config.toml
n_layer = 11
d_model = 512
n_experts = 32
experts_per_token = 2
d_expert = 224
d_shared_expert = 0
activation = "relu"
moe_layers = [0, 1, 2, 3, 4, 5, 6, 7, 8, 9, 10]
router_score = "softmax"
normalize_top_k = true
routed_scale = 1.0
balance_loss = 0.00283
balance_bias = false
router_cosine_scale = 10.0
init_std_router = 0.0343
lr_router = 0.000744
vocab_size = 50257
norm = "rmsnorm"
norm_eps = 1e-07
tie_embeddings = true
optimizer = "soap_variant"
lr = 0.00192
beta1 = 0.95
beta2 = 0.99
batch_tokens = 65536
seq_len = 1024
train_tokens = 538100000
steps = 8211
dataset = "wikipedia_en"
Below are experts of layer 7 (counted from 0) of a mixture-of-experts language model. Rows are named router (the router's row for the expert), down (a neuron's output weights, with its number) and show model dimensions 384-511. Each number is 128 + 32 x the weight over its row's rms, rounded and kept within 0 to 255.
After each expert's rows: a language model's description of what the expert responds to; "comes before" lists some tokens at least twice as common just after its tokens as in all text. This comes from a sample of Wikipedia text that the model never trained on. Tokens count by the router's weight.

# expert 12
router [156  89 127 132 135 162  37 151 107 155 179 131 128 138 123  86 139 121 158 125 114  86 182 119 116 142  97 121 105 144  91 107 141 142  61 145 101 124 136 131  63 134 168 131 209 105  93 180 117 116  85 157 131 135 207 193 129 144 140 134 146  60 134 168 155 131 132 111 121 121 111 136 151  99 166 127 102 150 127 105 136 110 135 155 154 164 149 169 141 159 139 174  95  91 105  72 187 123 184 102  99 119 155  97 111 188 164 113  81 137 101 172 126 134  84 159 146  94 131 128 106 103 145 115 145  77  92 128]
down0 [115  80  65 166 143 129 143 159 126 175 155 146 114 135 167  76  61  55 147 133  88 184 113 119 113 145 137 131 156  89 130 134 127 117 151  75 157  76 199 113  97 153 106 116 169 187 150 115 102 142  59 119 151 134  56 147 100 105 111 124 187  89 203 126 134 152 164 120 183 145 150 141 116 109 124 162 119 113 215 125 177 143 108  99 136 187 155 128  64 142 166 133 132 103 156 145 168 135  86 117 129 181 152 119  87 185 131 121 153 101 163  79 108  88  92 114 167 129 118 113 133 126 108 127 101   0 114 171]
It responds to: Commas and separators after place or entity names in location descriptions, such as Laurel, Mississippi, located, coordinates, bullet marks.
comes before: " ", " which", " and", "|", " a", " who"

# expert 13
router [ 93 124  74 170 115 175 108 110 103 105 120 134 175  82 136 114 166  99 126 131 117 145 109 147 161  76 140 119 121 109 189 100 133 133 175 129 114  81 151 157 106  73 162 160 106 169 105  45 151 103 167 168 125 158 125 142  95 135 148 177 108 138  99  98  83 122 167 137 184 131 147 158 126 112 152 143  96  75  89 144 124 148 106 108 101  82 135 136 163 117 125 145 206 107  89 133  89 136  87 155 159 135  69 132 145 102 114 193 151 110 135  70 219 128  99 104 173  88  82 110 144 139 143 125  48  87 119 145]
down0 [ 80 109 102 101 110 129 126 191 126  97  69 111  97  98 132 132 158 122 130 118 187 144 100 110 159 106 116 113 166  20 150 151 114 129 160 134 213  80 153  93 109  84 160  61  94 102 163 147 142 148 142 140 133 111 158 101  75 146 136 106 101 120 113 184 102  95  87  81 149  93 150 119  94 145  67  81  83 152 108 108 157 116 153 158 100 107 101 100  93 148 146 101 148 167 112  60 101 147 117 125  81 131 129 111  98 127  69 148 134 113 110 140 143 140  92 116 103 123 122  81  99 136 134 141 131  75 132 162]
It responds to: Line breaks ending list or cast entries, and word-initial prefixes before a hyphen, such as non-, anti-, re-, co-, self-.
comes before: "-", "|", "э", "+", " UTC", "   "

# expert 17
router [182  90 141  91  90 139 141 136  75 107 159 120 138  97 101 125  95 107  76 107 139 125 122 111 119 121 152 118 103 111  97 118 165  85 176 125 131  95  76  93 102 139 183 159 111  93 157 117 106 107  83 133 118  89 156  91 126 130 144 107 182  75 170  89  71 118  35 133 130  30 171 163 119 183  83 159 122 177 119 112 169 132 129 134 105 138 129 118 160 132 194 173 136 193 113 137 143 113 108 130 116 109 124 188 137 103 125 113 156  97 119 115 157 155 136 106 150 104 150 157 162 117 131 131 136 121 117 121]
down0 [118 165 192 167 102  55 128 138 148  92 148 112 105 135 179  79 137 111 164 121 158 118 137 129 126  95 138 196 102 128 170 160 140  69 109 147 167 105 152 209 166 110  99 114 108 163 163 148 155 113 100 159 122 115 163 108 122 169 109 108  87 115  61 135 121 125 151 178 100 159 110 137  96 125 151 142 162 117 104 149 102 127 111 104  92 220 137 130 151 207 137  71 146  94 188 138  93 152 122 179 105 146 161 123  66 126 132 130 100 111  99 125 102 172  94 103 128 117  93 151 104 140 128 122 142 171 179 115]
It responds to: Measurement units, abbreviations and field labels in infoboxes and tables, such as ft, kg, DF, MF, Height, RPM, Coordinates.
comes before: " |", ")", ":", " (", ";", "/"

# expert 29
router [125  79 151 164 133 141 141 154 150 117 146 140 155 120 108 152 129 137 202 199 144  92 184 130 133  97 141 160 130 123 112 143 121 150 105 122 177  89 107  94 120 135 148 114 127  66 120 102 199 128 171 150 211  92 112 165 131 115 141 127 180 155 178 141  53 142 106 138  86 102 116  98 162 211 183 134 142  84  85  93 124 125 162  99 107 104 155 112 138 112 155 113 114 140  66 116 145 180 137 153 119 111 122 116 130 157 135  71 149 107 124  56 141 154  96 100 116  99 170 116 180 133  94 126 124 163 137 131]
down0 [133 137 118 135  97  90 140 144  84 114 178  99 114 138  99 140 110 147 163 170 124 109 103  67 100 105  84 137 144 164 148 174 160 123 136 130 130 123 119 122 114 134 148 116 161 111 160 163 157 160 109 179 156 111 162 178 132 196 142 181 159 100 140 119  73 132  93 147 130 118  83 110  69 132 100 165  98 146 190  95 186 186 110  77 124 106 143 112 161 130 138 127 129  87  96 102 154 200 129  99  99 116 132 123 143 167  78 105 130 143 123 156 131 112 102 129 173 107 158  68 132  96 164 160 152 119 202 144]
It responds to: Individual digits and separators within years, times and figures, especially final year digits in ranges, such as 1759 to 1761.
comes before: "0", "3", "4", "5", "6", "1"

# expert 6
router [143 164  81 145 100 122 160 165 142  70 154 125 121  60 123 107 117 138  85 122 111 138 122 153 136  75 144  98 114 105  73 132 138 158 127 163 170 208 149 111 220 201 115 148 117 170 145 128  96 137 119 139 104 143 106 113 110 173 106 101 103 100 133 107 188 128 177  86 119  98  76 123 164 119 154 129 113 167 108 127 152  85  95 123 169  95  88 138 109 151 132 134 141 106 101 137 153 129 124 161 160 155 116 198 100  34 105 140  83 137 170 184 123 106 169 153 134  79 103 135 167 119 156 138 158 125  77 120]
down0 [125 130 194 147 135 146 177 139 124 143  97  90 133 117 152  46 149 149 107 144 140  84  88  53 110 132 132 130 139 149  98 137 124  90  99 133 147 146  71  89 113 118 119 165  80 137  97 112  84 140 126 116  89 190 124 131 130  77 140 113 137 184 183 106 115 114  82  46 135 127  87 129  90 164  97 189 133 125 163 106 147 153  74 124  58 107 103 178 167 132 113 138 163 222 114 126 127 129 102 135 132 109 133 109 113 137 123 114 115 135 119 144 100  65 189 112 112 128  93 145 191 158 126 123  92  88  61 176]
It responds to: Initials, honorifics and first names at the start of person names, often in election or cast tables: J., St, Dr, Jr, William.
comes before: ".", "S", ".,", " S", " H", " R"

# expert 18
router [ 93 151 155 159 115  91 128 138 127 105 114  90 158 183  92 117 144 110  91  94 140 120 124 154 141 119 163 185 140 116 112 129 191  72 135 128 133 125 155 123 143 155 108 181 132 171 124 143 114 164 148 134 138 115 113 161 137 133 115 108 171 153 172 177 175 113 112 115 138 219 156 255 135 100  70 104 107 135 159 132  95 158 150 151 106 138 169 125 135 150 132 118 151 122 176 153 164 130 139  91 113 105 152 127  85 140 135 120 145  95 198 111  52 155  88 130 171 147  83 126  80 108 122 138 117 139 188 125]
down0 [157  99  87  77 130 130  96 143  98 132 120 153 130 120 136 165 158 119 136 127 118 112 105  86  86 149 122  98 115 127 122 134  79 138 143 115 174 136 117 156  95 143 112 169  88  95 132 184 120 112 139 100 186 128 136 167 139 116 128  88 165 128  98 123 156  89 143 214  89 112 109 134 174 131 175 143 153 159  91  99 134  93 145 115 124 168  97 107 107 136 115 111 141  76 137 139 144  70 162 147 157  97  97 133  90 130 104 158  49 197 111 103 102 137 127 120 171 119 117  95 148 139 136 120 113   1  61 132]
It responds to: Capitalized nouns in names of countries, institutions and places after the: United, National, University, Town, Kingdom, District.
comes before: " of", ":", " States", " in", " for", "'"

# expert 1
router [126 134 190 152  97 182 126 155  90 105 129  30 119 129  99 155 122  78 193 172 102 155 100 109 124 215 129 155 164 100 137 141 180 154 143 113 114 102 177 108 136 108  84  79  94 127 182 147 178 110 110 145 127 135 145 121  93 111 129  67 106  99 105 137  98 119 139  95 164 104  64 239 117 112 146 176 124  64 171 151 161 157 172 132  85  76 134  88 146 102 165 156 160 131 155 122 141 149 120 116 159 150 140 112  77  94 139 117  95 135 160 160 111 177 134  64  88 121 142  40 107  88 137  98 126  96 172  97]
down0 [ 97 111  96  96 126  96 190 179 141 105 105 142  98 150 100 111 116 130 114  98 112 151 127 144 154 159 111  92 190 126 131 111  95 147 154 105  99 173 151 143 132 105 126 104 130 177 160 112 102 135 174 101 147 132  72 175 117 125 153 137 145 133 125 109 109 104 102 137 129 139 125  89 179 128 109 169 113  93  91  96 166 134 161 107 109 125  88 142 142 159 205  97 150  89  78  49 129 138 128 128 112 127 146 101 161 134 137 120  81 143 181 103  74 132 127 110 147 124  65 139  82 210 114 115 145   0 115 151]
It responds to: Individual digits inside coordinates, ISBNs, postal codes, table cells and dates, plus million, billion, Street and Avenue.
comes before: " |", "0", "°", ".", ",", "%"

# expert 4
router [177 128 126 142 213  92 186  77 140 129 198 149 115 141 120 145 128 131 120 169 128  83 153 119 101 172 123 150 134 137 132 151 127 106 168 108 181 106 149 127 128  99 163 130 135 140 130 131 111 141 135 158  88 133 108 105 101  93 130 113  81 156 141 103 128 112 130 104 128 115 129 178 163  97  80 126 110 110 171 104 141 168 145 154 125 154 106 127 108  98  89 106 103 201 111 155 142 179 125 139 179 139 165 113 136 152 120 155 106 147 143 169 122  80 166 135 165 139 183 125 117 144 106 149  38 107 130 129]
down0 [134 155 131 176  77 106 170 108 130 167  93 152  96 110 112 116 103  93 142 132 147 124 111 130 154 100 128  92  83 159  44 166 108 109 103 111 128 122 131 130 175 159 130 124 146 129 118 132 197 141  98 125 135 128 146  90  70 148  98 134  99  78 154 131  84 178 156 127 119  66 108 170 122 123 130 115 116 102  84 130 101  79 165 102 113 113  86 174  82 100 120  78 105 161 129 192 158 115 183 135 140 129 129  85 122  91 126 168 115  90 163 149 152  88 126  94 101 173 113 221 117 171 159 118 116 111 128 107]
It responds to: Words naming tournaments, leagues and teams, such as Cup, Championship, NCAA, NBA, often in article titles; also LaTeX ^{ and _{ markers.
comes before: "\n", " =", " (", "|", ")", " is"

# expert 2
router [147 131  98 147 125  63  91 139 109 116 171  98 154 153 114 113 148 105 106 105 121 146 102 146  87 149 129 255 123 160 118 136 140 134 153 138  98  98 138 136 126  98 195 125 160 119 146 145  95  90 115  87 138 152 228 115 135 179 126  69 144  84 128 133 104 113 162 141  65 145 120 123  62 146 130 140 150 102  62  93  66  95 223 161  74  95 111 167 113 127 146 123 139 107 117 119  99 192 142 160  78 125 136 183 126  71 111 119 109  83 161  78 139 162 146 108 129 115 158  97 148 131 120 103 154 145 158 141]
down0 [ 94 131 140 134 237 125 130 131 155  91 177 147  98 150  98 206 163  49  84 147  84 178 152 117 156 185  95  72 132 126 117 132 111 115  85 130 170 155 151 126  89 109 187 137  92  98 121 137 157 174 132 191  91 137 134 200 178 151  96 188 126 120  93 115 112 147 117 152  89 126  99 134 151 157  61  52 129 165 112 174 113 119 126 165 161 140 161  66 191 163 135 164  59 124 123 127  96  99  95  84  89 163  97 101 119 116 129  82 114 172  89 118 127  71 101 127 164 139 122 119 129 115 130 161 111 121 146 136]
It responds to: Subordinating words and commas opening a new clause in narrative, such as until, where, because, when, and time phrases like Later that year.
comes before: ",", " he", ".", " the", " it", " she"

# expert 24
router [128 146  88 104 168 127 175 110 145 103 105  77 176 110 144 155 152 117 145  90 134 114  89 175 160 108 119 104 150 173 120 123  73 142 120 191 111 131 146 123 121  89 123 115 160 141 117 150 137 109 161 122  93 157  85 139 129 117 141 178 126 135  61  97 205 143 103 143 117 160 168 153 185 128 122 122 149 122 155  90 108 124 117  76  96  97 104 148  99 139 113 163 125 116 159 140 135 165 118 189 123  93 102 138 136 192 137 152 133 154 115 178  97 109 127 124 122 176 155 103 193 133 140 116  95 115 151 126]
down0 [110 101 116 164 111 190 171  94 146 163 101 173 155  95 106  98 136 123 108 155  79 149 155 129 131  70 118  97  85 136 112 168 154 162 108  98 125 114 172  95 170 127  93  86 142 141 161 121  61 114 108 103  89  96 164 113 148 144 151 101 102 114 118 138 119 126 162 160  78  86 150 181 186 124 107 173 145 179 141  73 124 120 171 126  94 102 150  89 147 135 143 138 150 143 116 142  89 154 170 131 164 105 132 154  91 130 122 142  93 130 166 208  70 151 130 167 121 156  95 173 104 185 159 209  90  88 143 152]
It responds to: Line breaks before new articles or headings and heading words at line start: Personal, Early, Career, See, History, ==.
comes before: "==", "===", "The", "=", "In", " =="

# expert 10
router [126 212 168 122 124 133 116  60 117 130 164 141 122 165 115 190 120 149 207 127 153  67 119 115  65 176 148  30 121  84 113 116 133 151 168  93 121 127 106 174 120 106 146  57 146 126 148 127 115 128 123 125 155 104 153  80  97 107 152 125 123  99  20 106  66 126 137 163 177 123 134  99 143 149  54  90 144 130 182 190 142 219 177  88  50 112 117 167 160 114 118  74 129 137 109 158 137 178  79 103 157 119 132 151 179 143  95 137 143 127 164 102 144  98 135 150  94 191 168  72  88 139 145 112 123 101 176 123]
down0 [133 106  66 107 127 166 119 119 108 177 116 150 119 104 146 100 108 106 143 153 105 186 158 130  99 169 134  93 106 115 124  78 112  76 143 143 148 119 168 131 100 106 105 163 124 147  49 158 117 174 118 131  97 140 132 115  80 111 105 191 121 142 145 157 134 117 103  87 132 150 142 126  69  72 138 159  96 135 145 103 132  74 176 160 186 132 146 157 121 142  69 146 185 103 167 145 128  80 175 118  97 120 228 154 149 103 111 183  71 143 134 140  86 159 128 155 150 162 112 147 154 139 125 124  50 155 129 161]
It responds to: Digits of years and ranks in tables and results, such as 2nd, 7th, 1980s; also spelled-out numbers like six, twenty.
comes before: "–", "0", " |", "2", "1", "th"

# expert 31
router [ 74 144 115 123  96 153 157  84 129 114 127 100 123 131 159 166  93 148 112  55 130 115 169 136 152  91 135 110  90 133 136 146 112 135 123 157 154  87 134 152 194 113  70  75 153 134 104  98 138 122 150  93 137 103  83  61  90 163 124 166 109 101 140 132  74 112  80 147 139 109 164  94 135 128  62  85  92 149 113 101 145 119 103 111 103  87  91 113 140  96 117  82 103 175 120 117 160 103 199 113 144 140 144 182  88  75 197 130 155 102 109  90 113 147  66  80 115 155 101 123 163 108 129 174 140 128 144 157]
down0 [ 79 177 143 168  94 100  98 103 153 170 120 171 114  93  98  91  88 115 168  79  97  64 154  90 124 111 125  87 100 161 149 164 108 152 142 128 140  97  87 108 125 109  53  69 123 106 106 194 130 157 153 107 173 198 138 125 165 164  41 161 113 119 129  40 124 121 148 139 137 112 151 179 120 133 176 161  66 143 164 161 141 125 153 164 145 108 123 144 174  72 114 127 148 110 137 124 168 134 156 101 126  98 207 106 133  97 139 137 126 156 133 117  55 139  40 117 128 138  84  57 108 132 107 127 149 132 147 127]
It responds to: Abstract or topical nouns ending a phrase before a comma or "and" in lists, such as justice, preparation, battles, rights; also "the".
comes before: ",", " and", ";", "),", " or", " with"

# expert 19
router [166 105  50 152  59  91  78 103 108 170 141 183 139 108 115 162 138 119 109 120 157  61 155 109 121  96 136 202 145 135 136 138 146 110 119 121 141 149 121 122  78 123 159  86 101 160 144 115 148 104 131 139 128 156 238 150 102 140 113 101 156  86 101  99  80 130 140 124 105 141 144 166 146  91 149 144 136 135  53 136 139  86 155 103 204 127 162  73 169 111 140 133 143  94 141 141 150 101 111 111  85 159 201 121 115  90 107  95 144 161 101  97 154 173 166  90 154 119 221 106 123 121 128 113 141 122 100 124]
down0 [129 120 100 101 135 106  82 182  72 137 115 132 113 197 187 142 132 124 141 154 141 123 150  95 170 118 146 114 121 140 125 163 127 122 139 156 167 125  87 131  86 130 154 144  87  65 123 134 111 121 137  66  96 166 107  57 154 127  43 138  93 151 131 105 140  81 118 139 111 116 132 134 105 156 134 140  83  74 133 157  85  72 164 133 132 158 118  82 127 136 124 143 160 125 159 168 164 106 167 127 159 106 126 115  94 116  77  95 120 138 110  75 127 141 141 108 119 128 171 127  60 134 167 121 122 162 144 122]
It responds to: Past participles and adjectives after was/is/were, such as known, designed, available, informed; also object pronouns him, them, it.
comes before: " to", ".", " by", " in", ",", " and"

# expert 23
router [136 154 114 150 178 164  39 110 130 133 160  73 161 137 130  96  79 132 121 107 115 159 184 105 155 144 115  77 140 169 130 125 100 159 159 152 132 176 116 118  95  87 102 111 161  96 129 134  59 177  99 102 180 175 111 166 140 119 142 176  64 135 171  76 147 128 119 124 108  29 145 139 172  43 106 125 145  97  84 134 113 173 116 172 146 106 139 119 107 174  98 161 115  85 125 129 140 153 183 155 150 149 124 118 129 209 135 129 105 118 116 129 138 106 109  50 128 135 155  95 137 151 122 132 128 171 130 126]
down0 [184  97 106 172 134 173 156 100 151 107 178 140 161 149 145 158  50  40  81 114 187 104 132 134 101  83 184 117  83  94 139  75 145 150  93 172 138 121 231 117 112 145 157 121 143 123  96 155 194 148 114 131 104 133 116  92  67 120 137 110 137 123  88 135 144 154  70 180 199 109 116 160 116 101 109 117  54  83 175 160 190 155 102 133 146 130 156 104 132 148 114 113  98 111 149 139  94 153 168 134 110  68  91 202 101  82 115  99  91  99 176 132 152  94 133 101  92 130 138 104 108 145  85  91  86  70 138 123]
It responds to: Spaces, opening parentheses, quotes, hyphens and en dashes before numbers or words, such as December 12, (1877), 1860–1905.
comes before: "1", "2", "3", "born", "the", "R"

# expert 8
router [119  87 163 107 124 147 161 169 115 198  94  86 149 115 106 189 118 140 151 197 104 113 203 219 156 126 182 102 139 144 128 121 111 132  85  79 189 100 113 104 132 136 125 150  64 122 115 140 123 108 116 139 119  92  61 159 118 190 155 156  89 130 164 166 112 124 150 135 128 145 103 129 114 121 119 133  61 164  49 127  62 115  72 105 149 138 131 112 166  76 153 147 132 150 144 167 154 123 141 155 113 140  60 119 116 140 113 122 126 170 141 156 113 151 114  65 144 135 112 221 182 156 117 154  86 103 106  63]
down0 [104 121  54 119 138 106 150  91  83 128 158 126  85  76 130 109 128 112 159 111 133  91 210 117  73  75 131 123 102 160 103 141 138 115 150 105  93 147  56 141 132 101 133 137 164 162 122 128  66 148  61 159 111 133  39 115  95 125 154 124 115 138 143 148  80 112 107 107 112 152 152 151 142 127  70 110 164 140  82 129 142 108 133 122 133 185 123  72 136 128 115 124 106 209 127 136 115 154  57  99 143 152  90 143 118 150 108 120 186  98 151 168 153  96 140 128 139 128 101 107 129 133 133  77  83 181 110 122]
It responds to: Tokens inside tables, citations and lists, such as pipes, spaces, dashes, $, £, See and Series, plus year digits in date ranges.
comes before: " ", "4", "3", " -", "6", "7"

# expert 28
router [125  70  79  37 130 101 104 123 137 177 110  89 167  82 100 128 163 141 124  97 131 203  92 180 134 127 108 118 132 213 179 121  94 145 133  96 121 114 150 147 111 126  82 137 116 151 125 126  83 107 173 187  58 125 114 160 106 141 223 175 169 147 160 141 177 159 145 170 110 146 146 113  90  58 124 123 104 156 109 130 187 128 146 105 209 118 120 145 120  55 125 163 118 129 152 162  98  98 116 168 157  98 121 152 172 119  95 190 136  60 136 140 116 165 104 120 113 114 182 163 174  77 166  99 123  89  87 105]
down0 [176 124 128 135 164 161 183  83  90 107 125 164  87 152  74 173 124 118 129 114 134 155 107 135 139 133 202 155 183 151 176  67  85 108 124 112 116 116  84 135 195 107  97 153 112 155 157 137 144  62 117 123  60 160 118 115  82 143 156  83 156 146 124 110 108  94 128 127 175 181 130  98 165 111 134 114  90 115 159 139  98 117 121 179  90 168 116 106 162 111 122 198  70  94 151 161 152  91  79 108 109 172  80 193 137 115 123 132 133  55  88 109  97 173 170 121 117 163 144 130 151 106 119 151 197 103 134 153]
It responds to: The first digit of a year or number after a space, dash or parenthesis, as in 1884, 1900, 2010 ranges; also ISBN.
comes before: "9", "8", "1", "7", "0", "6"

# expert 21
router [161 126 152 132 126  22 149 133 126 132 120 138  72 148 144 178 107 207 104  48 172 150 157 133 131 106 149 147 142  74 150 160 108 128  82  99  83 113 146 149 106 111 113 148 133  95 111 163 115 133 173 169 173  66 130 126 101 105 125 177  99  65  89 186  89 123 164  82  76 112 123 112 129 120 149  47 134 107 147 125  86 102 160  93 163  96 112  88 134 152 138 115 125 117  86 130 171 116  13 115 125 134 166  37 154 172 149 158 101 175 111  93 115 167 187 122  84 134 167 182  79 115 100 108 122 148  54 115]
down0 [ 92 141 183 112 117 110 152 100 161  41 145  80 110 175 123 214 124  86 125 142  41 109  91  77 123 113 182 130 127 162 106 177  95 110 124 180 125 146 133 116 163 107 113 156 104  82 150 156 183 134 140 162 180 127 126 151 130 133 102 109  91 152 157 146  55 162 143 171 157 108 147 120 131 146 151  60 115 155 129 163 152 194 156  96 124 121  59  93 172 129 143  68  98 121 107  76  93 144 178 132 131 169 156 106 101 149 195 151 135 125 167 146 103  88 121 141 158 138 247  81 101 133 125 125 129 113  97 141]
It responds to: Closing table pipes, sentence-final periods before line breaks, heading equals marks and table separator rows, especially in election and squad tables.
comes before: "\n", "|", " ", " The", " He", " In"

# expert 25
router [140 167 101  72 103 120  95  79 162 118 117 165  68  66 124 127 136 119  81 109 145 158 149 165 152 169 159 142 115 134 110 145 157 140 155 160 161  78 129 126 107 207  86 157 121  85 136 118  78  93 148 138  95 166  78 158  62 154  59  74 181 157   8 144  87 173 179 157 122  80 163 152 115 150 149  94 130 169  89 140 139 113  91 144  94 115 148 195  93 172 108 128 120 152 165 157 124 164 140 125 175  99 105  50 126  88 150  80 197 107 189 110  50 105  73 145 129 167  99 128  84 149 128 130 135 183 108 115]
down0 [109 102 137 101 145  87 120 160 100 103 138 118 121 150 144 111 123 160 163  99 106 151 177 138 128  86 137 143 116 130 129  97 118  63 105 112 137 129  98 141  86 182  75 124 126 157  93 178 139 124 112  92 130 161 147 115 134  50 126  99 159 126 136 143 153 113  68 134 107  87 125  84 143 126 137 152 109  50 157 133 165 102 154  94 148  86 164 131 117 102 141 108 179 169 119  88  67 128 104 203  95 112 116 117  89  89 116 147 124 100 132 110 188 133  64  68 164 162 124 166 149 143 121  89 120 163 114  78]
It responds to: Dashes and line breaks opening infobox fields like "- Country:", "- Rank:", plus has, had, several, There, Total.
comes before: "-", " |", ":", " been", "s", " •"

# expert 5
router [ 97 139 118 128  93 160 191 175 105 177 175 143 127  69 121 156 149 160 132 134 106  89 119 122  91 167 150 135 194 149 104 133 143 160  96 166 135 115 131 111  96 112 146 109 169 151  99 146 130 102 145  72 120 135 116 168 111 144 135  86  80  93 107 113 144 146 132 146 171  79 125 107 130 125 168 146 119 116  66 108 163 119 103 164 128 154  97 134  87 113 116 131 135 105 115 173 107  64 126  99 179  39 113 124 119 124 133 127 169 128 150 135  84 152 116  85 150 119 122 163 170 139 144 116 131  86  61   0]
down0 [107 137  64 123 120 171 119 147 164 116 121 124 132 168 130 135 156 122 132 203 103 113  94 144 139 112 101 189 119  91  81 143  99 138 161 147 129 178  55 125 124 185 145 114 167 171 123 126 130 107  19 189 189  89 138 182 101  90 182 149 133 140  75 151 153  86 145 189  95 122  93 117 118 228 145 141 134 113 125 142 135 120 128 172 141 143 125  56 136 186 133 130 227 132  98 161 153 160  60 205 133 113 121 164 118 101 175 152 106  90 189 116 194 149 140 120 113 124  90 113 121  96 128 176 183 229  94  35]
It responds to: Title-opening words in lists of works, such as The, My, Your, and middle digits of years in parentheses, like 1994 or 2007.
comes before: "0", "s", "2", "5", "4", "\""

# expert 3
router [138 116 117 133 148 103  78 187 104 166 108 147  94  95 121 123 146 163 113  55  77 122 159 103 129 115 160 106 160 145 101 114  64 130 120 157  91 110 144 150  84 164   4 167 151 112 137 153 180 144 168  97 135 113 107  99 155  96 134 189 120 120 149 154 225 122 197  59 101 133 123 129 110 104 175 133 123 147 165 145 115  73  73 180  49 139 173 109  69 106  62 141 157 112 113 158 127  85 180  81  96 121 121 102  88  73 135  88 121 109  43 122 150 150  68 156 169 140  90 134 128 154 121 105 171 113 134 126]
down0 [137 115 115 128  80 131 147 150 157 160 114  75 169 106 126 152 119 178 110 100 109 182 135 138 162 146 137 119 136 145 143 164  97 129 101 171 159 131 141 118 108 118 162 155 122 116 111  81 144  93 128 120 125 150 150 136 111  62  61 117 129 113  90 134 123 122 111 166 132 129 127 190 154 112 142 163 128 130 144  86 121  80  68 130 124 158  82 128  99 140 103 130 190  70 115  73 127  76  83  91 102  87  89 150 119 208 139  69 115 139 119 159 117 106  74 163 122 144 116  72 161 174 160 170  85   0 164 125]
It responds to: Function words and verbs in sentences about writing, publishing, degrees and works, such as wrote, titled, including, for, degree in.
comes before: " \"", " the", " a", " his", " that", " The"

# expert 30
router [191  97 102 125 149 166  46  85 135 139 146  82 111 123 131 156 120  96 155 104 133 110 101 124 143 229 130  85 120  79 120 136 125 161 127 113  76 123 115 148 183 141 123 187  98 169 168 125 165 174 132 133  97 132 126  95 133  66 148 198 117  71 152 141 122 112  73  77 139 199 120 123 110 117 148  53  91 119 188 100 112 200 104 112 158  84 131 134 105 131 133 156 118  93 111 142 116 155 143 144  87  81 156 168 124  92 132 122  49 137 113 141 137  79  82 155 165 180  99 167 104 124 156 105 158 121 146 114]
down0 [156 185  97 145  92 160 125  91 162 176 132  77 140 145 189 166 205 125  76 131 164 230 152 156 143 119 100 132 148 155 155 111 122 176  83 123 147 118  98 125 123 144 122  69 189 137 120 173 144 126 159  97  99  84 146 165 158 140  51 143 108 152 158 162 135 126 155  56 147 178 178 114 140 155 159 140 172 138 158 146 168 107 130 106 132 129 206  83  85 172 158 134  63  58 155 132 136  89  71  65 107 124 141 121 133 102 134  68 165 176 118 116  61 124 115  87 133  71 110 124 150 110 129  77 137  63 189 113]
It responds to: Prepositions introducing places or times, mostly in, at, from, during, and the following the: in Los Angeles, during.
comes before: " the", " ", " United", " a", " his", " New"

# expert 14
router [127  83 200 102 133 141  81  91 154 144 111 177 128  94 117 142 141 141 121 157 103 171 193 103 130  87 110  56 155 112 122 111 135 101  97 109  91 113 123 114  95 153 125 143  95 168 115 118 159 158  90 155 176  77 131 152 131  95 117 194 158 127  75 100 136 118  87 136  83 104 109 128 153 106  76 223 119 110  69 108 123 137  96 149 150 112 118 118  99 140 138 139 174  60 140 106 157 101  79 137 134 128 117 118  88  49 161 162  97 165  98 118 191 116  84 134 107  90 141 142 133 124 112 144 158 128 152 135]
down0 [ 77 172  83 143  64 218 188 104 145  74 106 133 120 174 160  95 147 142 144  92 122 141 138 141 154 131  91 146 118 147 171 126 168 156 160 137 130 169 118  90 184 122 176  77 166  58  94 167 100 133 125  82 175 111 150 103 152 116 145 117 106 152  80 162 170  53 157 127 127 107 171  98  77 117 124 128 109 104 180  70 162 126 110  80 160 105 130 149 165 142 165  74 143 149  96 110  89 181  98 134  93 183 145  99 155 224 103 102  63 181 164 102 116 191 157 146 115 120 131  80 109 159 109 154 150 123 146 163]
It responds to: Prepositions, conjunctions and infinitive verbs in expository prose, such as to, of, and, without, using, allows, in agreeing to increase.
comes before: " the", " a", " to", " an", " his", " be"

# expert 27
router [117 153 149 131 142  44 182 167 123 128 146  90 143 112 136 148 144 165  89 170 112 116 112 137 149 157 162  81 109 185  58 167 121 114  94 125 115 138 148 158 127 100 218 200  65  87  75  91  67 157 175 137 147 106 103 117  93 153 119 175  83 179 111 157  90 155 173 128 214 128  93 127 143 147 135 159  94 124 144 112  83  80  80 122  99  97 149 107 148 168 113 147 135 183 119 115 103 119 135 137 126 124 184  95 118 178 115  76 126 135 151 101 168  86 133 144 114 141 120 143 166 135 154 123 153 156 163 112]
down0 [129 139 156 122 112 176 106 166  88  78 101  62  93 106 110 151 121 111  94 139  55  90 169 181 147 123 105 117 125 182 179 130 143 117 163 141 218 133 113 137 110 128 124 161 102  44 179 138 123 139  67 135 117 102 114 130 188 103  61 220 124 105 158 157 168 173 175 123 124  71 148 176  79 145  55 145 112 126 155 131 154  95 125 122 107 166 152 150 117 187 130 159 128 139 164  68 105  90 143 137 107 106 111  41 133 130 130 121 129 132 121 121 143 175 130 100 114 162 136 197 133  76 169 124 133 100 129 210]
It responds to: Ordinal and quantity words in elections, rounds and rankings: first, second, third, final, each, every, per, round.
comes before: " ", " place", " round", " century", " year", " two"